Weights of a small mixture-of-experts language model, trained from scratch on English Wikipedia.
Size: 14 layers, width 256, vocabulary 16384, 22.5M parameters.
Training: a variant of Muon for the experts, 4391 steps.
Below are experts of layer 5 (counted from 0) of a mixture-of-experts language model. Rows are named router (the router's row for the expert) and show model dimensions 0-255. Each number is 128 + 32 x the weight over its row's rms, rounded and kept within 0 to 255.
After each expert's rows: "mostly gets" lists some tokens that are sent to it at least half of the time. This comes from a sample of Wikipedia text that the model never trained on.

# expert 13
router [140 144 140 216 139 129 117 131 120  76 164 130 107 102 208 128 104 134 112 135 104 130 133 142 138 157 122  96 113 113 155 161 119  90 191 140 127  97  70 100  84 136  87 132 176 125  98 110 141 133 125  53 160 170 150  54 112 115  72  97 135 113  47  91 123  70 145 150 121 176 106  69  95 187  73 131  24 193  95 127  97 132 137 161 100 131 140  84 131 109  40  92 111  88 116 119 128 101 116 117 109 105 130 142 147 127 139 194  93 131 129 148 161 153 144 106  67 170 119 148 156 112 118 115 134 131 145 111 117 161 149 175 163 136 115 133 135 176 152 124 126 124  98 114  92 142 132 117 110 129 141 129 128 122 136 216 170  95 153 123 142  95 137 125 114 108  83  82 139 137  98 168  56  98 167 108 117  90  95 129 157  83 140  43 166 144 122 121 142 181 127 111 119 114 182 134  98 168 170 104  79  96  92 147 140 118 153  83 139 192 119 136 172 113 160 134 116  74 120 139  99 110  97 159 148 124 111 119 146 117 118 133 114 155 168 145  90 145 143 148 118 132 105 131 191 149 104 117  58 124  78 154 211  53 140 110]
mostly gets: "==", " ==", " ===", "===", " |", " re"

# expert 15
router [ 96 138 176 132 134  36 111 165 120 118 100 161  89 171 129 144 124  65 225 131 124 148  84  91 138 171 119  91 155 129 130  62 164 166  97 142 101  53  76 123 158  81 152 114  66 108 166  68 181  99 161 168 159 161  54 135 158 178  92 101 123  67 102 144 135 137  95 147 146 164 140 159 111 154 102 112  67 114  61 150 127 121 146 127 195 131 174  97 136  87 150 123 112 157 122 150 171  90 119 153  90 149 106 140 105 125 144 100  99 177 130 136 173 152 195 145  86 160 129 125 153 103 126 168 171 158  64 122 126  95 166  94 160 124 102 122 131 171  76 117 190 137 136 135 135 119  73 133 145 151 117 150 126 142 120 175  93 126 175 157 132 135 122  87 137 173 118 145  66  82 119 179 168 113 127 168 126  92 201  84 133 107 139  79  71 145 111 113 101 121 126 141 154 132 153 130 157 170 101 121 143  97 143 112 140  90 135 165 138 107 138 139  83 101 139 100  69 111 148 128 111 135 146  89 123 120 147 129 190 134 140 132 159 137 132 129 113 112  87  61 132 193 122 114 143 138  58 128 103  94 171 106 168  88 106  99]
mostly gets: " American", " World", " his", " German", " her", " French"

# expert 10
router [111 147 123  93 127 132 103 165 103 124 107 139 118 141  87 143 136  70  67 121 144 191  98 112  94 141 189 124  55 117  84 155 160 138  92 130 113 134 118 113 136 142 168  86  85  87  90  89 106 128 116  92  98 139 102 178 114 144  78 114 159  80  55 169 177  97 175 107  81 118 120 110  95  86 116  87 194  91 113 134 103 114 188 147 164  97  83 124 137  95 151 121 137 131 143 161 161  92 172 179  79  99 160 176 137 108 131 112 187 103 132 160 127 219 124 191 142 139 141 130  74 129 168 174 116 138 170 116 174 165  88 147 170  57  91 132 116  51  74 179 145  86 142 118 182 126 113 132 106  95 110 123 120  89 148 124 116 189 138  91 141 142 122 138 102 130 121  89 193  79 150  74 112 123 140 149 143 151 111 117 113 148  68 140 103 118 137 120 144 161 127 126 155 167 117  91 134 133 138 123 125 150 171 130 118 144 119 174 155  75 156 192  80 152 142 103 128 161 101 111 102 154  90 115 117 157 109 164 201 161 186  94 141 105 147 152 161  72 132 135 196 136 119 147 129 134  64 105 149 143 181  98 138 173 144 147]
mostly gets: "ley", " John", "les", " William", "son", "ence"

# expert 0
router [182 162 117 118 110 159 111  98  91 131 104 139 148 132  72 121 173 137  62 105 120 117 121 121  92 155 147 119 118 155 115 144  98 139 117 115 145 161 116  56 126 128 103  64 165 144 122 124  30 177  73  84 138 115 136 180  90 120 130 126 136 132 116 102 121 126 138 100 123 135  96 107  65 107 195  86 143  78 140 122 164 134 130 117 101  88  91  98  73 138  94 110 128 162 112 108 155 120 121 165 121 130 133 165 104 118 135 161 163 106 142 120 105 189 131 171 167  95 155 124 197 125 251 126  67  92 189 115 107 124 108 156 160 152  62 134  89  83 102 141 114 132 137 147 147 120 206 158  81 136 118  80 117 182 149 123 170 155 116  93 128 172 108 114  75  99 111 127 115 117 131  91  85 140 119 147 132 114  65 127 129 116  57 191 118 156 131  99 110 128 163 160 194 133  71 128 123 164 173 120 161 145 143 116 114 116 131 146 150 124  80 132 114 113 135 118 152 190 139  91  85 158 123 175 130 139 108 114  75 116 220  65 129 125 176 164 146  85 122 122 168  86 179 116 104 123  84  79  98 139 132  91  88 166 142 155]
mostly gets: " out", "ation", " album", " back", " end", " family"

# expert 5
router [133 118 180 165 119 130 117 142 188 118 116 167 127 189 135 104 114  79 238 118 160 140 124 146 147  94 106 136  79 117 106 138 189  58 116 114  89 157 102 173  87 140 159  93  82 103 150 146 161 136 146 163 162 160  94 141 111 140  97 137 119  73 150  86 182  77 168 141 127 121 151 199 117 172 140 112 105 169  97 121 135 172 124 101 142 151 117 110 136  92 167 161 139 133  97 134 112  90  98 119  59 136  96 161 153 110 118  75 166 162 132 193 125 165 183 140 148 170 107  75  96 186  70 166 171 196  67 107 139 150 131 119 158 117 178  99 134 138  68 145 164 118 113 140 156  92  98  94 155 116 157 161 152  52 151 128  86 147 152 111 142 124 140 129 183 183 160 200  82  79 143 133 143  98 104 179 120 124 213 121  62  78 148 120  89 105 127  87 143 146 122 119 105 128 183 170 113 129 108 119 120 150 149 137 127 121 146 140  88 140 143 141  97 114 139 157  77 109 172 174 122 150 108 129 119 119 159 121 184 182 116 115 108 122 100 106 100  99 120  80 140 115 148 168  92  79 103 138 124 118 120  86 186 129 121 117]
mostly gets: " Mar", " York", " Bar", "ford", " Br", "í"

# expert 7
router [129 131  88 120  95 140 179 103  69 119 136 130 143  94 161 103 112 136  46 149 120  76 169 121 119 138 110 151 171  66 119 181  80  90 216 120  89 157 164 137 153 102  98 126 111 191 132 169 159  78 229  69 149  60 167  70 129 118 151 125 156 127 117 107  90 160 158 163  98 165 107  94 159 114  95 121 131 110 150 143  96 122 125 152 105 146  85  95 120 144 151 153 109 122 211  60 155 159 131  82 172 141 175 148 146 174  95 116 176 152 146  98 133 153 148 138  95 109 135 109 128  61 107 102 118 137 216 132 164 153 138 172 195 123 101 124 104 114 171 106  68 167 138 126  93 163 100 118  90 104  79 130 119 128 113 196 121 113  67 107 135 130 148 180  76 159  78 119 161 175 114 117 162 107 128 167 136 105  49 122 189 133 109 120 183  96 119 134  99 112 127  99 122 136 147 141  84  91 154 172 144  90  93 122 136 114 127 144 135 103 164 141 173  95 140 107 128 109 115 102 147  60 135  92 120 154  94 155 154 105 116 130 120  91 151 130 132 186 140 140 103 130 125 148 151 120 176 193 141 155 106 120 134 129  97 112]
mostly gets: "s.", ".", ").", "a.", "es.", "ed."

# expert 11
router [ 95 175 106 113 110 208 107 128 105 125 178 145 100 117  96  95  92 198 121  84  98  98 157 165 198  68 147  83 141 136 165 217  73 138 171 131 147 112 108  99 157 126 110 115 108 141 113 152  73 164  51 123 119  72 208  94 134 160 119 156 153 106 120  97 175  90 150 147 135 123 125 136 134  79 119 171  73  99 173  55 115 145 104  59 101  80 114 157 104 162 105  97 141  81 159  78 161 185 143  84 153 123 141 131 150 136 135 122 134 108  89 114 103 157 133 154 132 145  59 119 132 119 132 127  81 113 125 151  90 127 152 167 167 169  36 157 139 119 125 131  60  92 106 126 133 128 201 132 125 154 141 117 136 148 120 103 121  98 156 132 159 119 110 147 102 128 149 113 158 123 171 144 104  94 154 114 126 118 189 146  80 106 166 142 135 136 113 103 131 100 178 116 142 120 121 130 164 153 163 150 125 138  93  73 155 144 143  99  78 123 172  79 176 131  63  90 198  63 103 105  92 155 126 179 118 111 131 146 101 140 136  87 105 165  95  81 102 161 138 145 126  58 133 125 130 114  90 121 137 116 117 181  99 154 157 167]
mostly gets: "7", " one", " 0", " 11", "′", " 6"

# expert 3
router [117  87 146  92 156 116 136 127 210  92 142 152 150 120 124 142 166 170 199 133 158 117  76 123 131  77 143  73 133 128 104 130  92  93 102 142 171  75 103 197 143 160 102 167 131 106  77 126 114 160 146 165 141 149  70  72 138  92 176 128 129 128  87 120 170 108 123 186 148  74 140 118 176 134 115 152 177 139 120 124 132 103  69 139 153 128 163  83 118 108 115 121 110 166 120 175 149  71 113 106 128 106 140  61 131 136 116 150  92 226 139  68 101  51 152  85  39 131 105 143  86 119 111 122 146 130 145  86 106  62 196  63  72 169 157 133 167 105 158 139 141 149 113 146 137 150  84  98 101 127 127 184 120 133 163 162 136  99 130 141 113 118 105 125 180 138 142 119 116 124 114 129  91 147 100 123 128  91 138 167 130  90 155  76  72  81 136 156 102 113 160 102 127 146 128 160 119 151 137 121 109 172 104 159 138 147 124 117 104 171 105  27 109 124 134 104  92 148 173 121 120 173 143 142 151 107 147 129 130 123 100 126 142 123  88 166 129 142 151 137 120 100 110 186 111 120 228 166 168 149  58 100 133  80  84 138]
mostly gets: " to", " for", " of", " from", " at", " in"

# expert 9
router [140  40 165 149 143 112 161 135 192 132 161 133 152 129 128 158 120 140 109 138 137 133 119 146 139 189 144 107 178 125 123  62 106 210  81 148 193 166 143 126 141 127 167 128 127 145 131  94 123  81  96 169 122 140 151 138 119  87 197 155  80 158 149 146 111 122  51 144 193  82 149  89 155  62 139 155 124 169 134  79 106  59  86 140 130  99 162 166 157 142 120 146 116 152 153 172  66 147 136 116 120 115 126  60 124 112 145 159 119 119 157  81 135  94 140  93 156  67 157 167 133 151 104 128  95  91 104 124  84  95 150  69  40 133 174  93 116 187 137 170 145 117 119 113 123 131  76 140 113 155 147 135 162 150 120  59  94 113 116 156 142 125  92 130 179 115 132 159 134 173  92 145 133 220  94 105 161 166  67 147 135  93  98 106 119 111 123 203 135 146 121 156 148 135 108 133 161 139 158 137 161 144 142 186 109 125 103 112  97 125  86 140  87 146 171 131 144 188  63 124 124  95 142 132 132 148  88 124  60  91 121 167 163 148  90 104 161 107 158 109  91  94 109  95 149 123 204 142 120  96 113 159 131 149 115 132]
mostly gets: " as", " to", " is", " on", " for", " in"

# expert 8
router [142 123 146 173 104  99 195 153 125 203 120  85 140  96 128 139 120 150 115 116 146 113 208 116  85 103 133 181 141  96 149 149 143 116 168 152 148 111 176 152 161 116 132 185 161  63 143 194 198 111 180 130 156 122 150 116 125 155 125 149 164 168 182 119 116 150 196 131  72 180 155 152 169 209 133 121 123 142  92 191 122 178 145 156 106 143  98 166 125 167 162 195 161 111 116  98  95 140  89 114 119 120 130 140 142 142  75  73 118  96  82 143 122 100  81 109 161 130 130  77 100 132  92 131 129  98 165 157  98 172 114 138 153 143 135 136 113  48 198 102  85 138 143 165 149 110 175 102 157 142 111 128 141  70 127  74 147 123 137  96 117 144 171 155 128 142  93 143 157 133 161 135 172  83 143  94 116  92 144 132 120 167 151 133 188 137  98 114 155 159  53 140 132 165 115 114 106  83  93 144 115 175 162 111 161 147 199 125  86 144 169 147 181  71 145 154 137  62 216 183 157  71 105 123 118 140 124 138 158 150 120 113 147 127 106  83 118 124 116 152 117 182 123 133 143 100 111 170 120 116 147  82 109 103 114 160]
mostly gets: " S", " G", " E", " New", " Z", " H"

# expert 4
router [ 88 153 154 151 106 139 137  92  81 121  75  98 117 122 184  89 117 156 125 137  70 126 173 104 125  95 101 159 144 113 148 113 153 103 189 124 117 126 194 184 104 164 110 146 155  64 132 133 212 114 183 145  94  97 161  99 102 108 123 168 178 172 206 110  92 162 176 107  70 181 120 170 142 170 135 123 144 138  95 207 147 184 138 112  66 204 105 152 126 144 129 178 157  92  91 112 107 176 158 131 183 123 156 149 178 173 144 107 119  95  96 152 121 120 139  84 162 131 168  87 139 141  51 151 158 166 153 161  90 162 103 130 151  85 123 123  97  84 189 109  73 102 147 161 149 119 149 129 176 123 122 154 127 101 136  96 161 121 173  86 136  96 158 120 103 119 134 162 150 132 159 175 190  91 102 117 115 125 148 143 122 201 150 115 148 123 109 109 146 123  57 155 150 168 101 171 122  70 117  90 135 127 136 206 134 106 161 121 131 103 156 141 204 127 123 167 160  94 194 127 160  90  79 128 132 168 153 125 145 139 127 121  84 153 148  91 119 114 114 121 119 146 163 124 124 132 139 118 144 115 145 143  97  66 135 145]
mostly gets: " Sh", " T", " Z", " Y", " Ch", " San"

# expert 6
router [123 141 128 123 125 117  55 116 110 124  92 159 166 134 102 135 132 142 108 161 158 161 125 117 106 137 118 104  87 170 173 105 141 127  53 172 157 169 104  95 102 150 180  84 114 172 118 102  45 153 148  67  96 177 136 186  99  78  71 108  93 127 148 124 153 169  86  83 111 127 132 124  94 131 133 121 168 100 136 123  92 108 170 128 207  76 126 115 134  94 149  81  89 154 117 131 154  84 114 120 115 113 121 162 120 144 128 116 140  77 157 131  97 126 163 149 140 145 159 168 151 188 130  94 102  62 102 114 114 115  91 157 101 103 144  88 102 123 100 191 201  94 124 127  98 123 105 140 114 109 179 108 156 167 115 150 102 116 127 154 127 196 114 112 174  87 108 133 115  81  74  96  69 133 147 141 158 128  94 136 142 133  91 203  98 106 126 144 143 181 156 130 136  89 115 119 124 183 125 111 143 143 162  79 143 152  61  97 177 136 117 183  86 158 131 165 156 153  80 202 106 185 191 100  79 112 105 146 131 141 124 119 104 122 137 136 131  94 150 124 175 108 119 120 156 136  95  64 100 161 159 218  75 198 143 113]
mostly gets: "e,", "s,", "a,", ",", "),", "es,"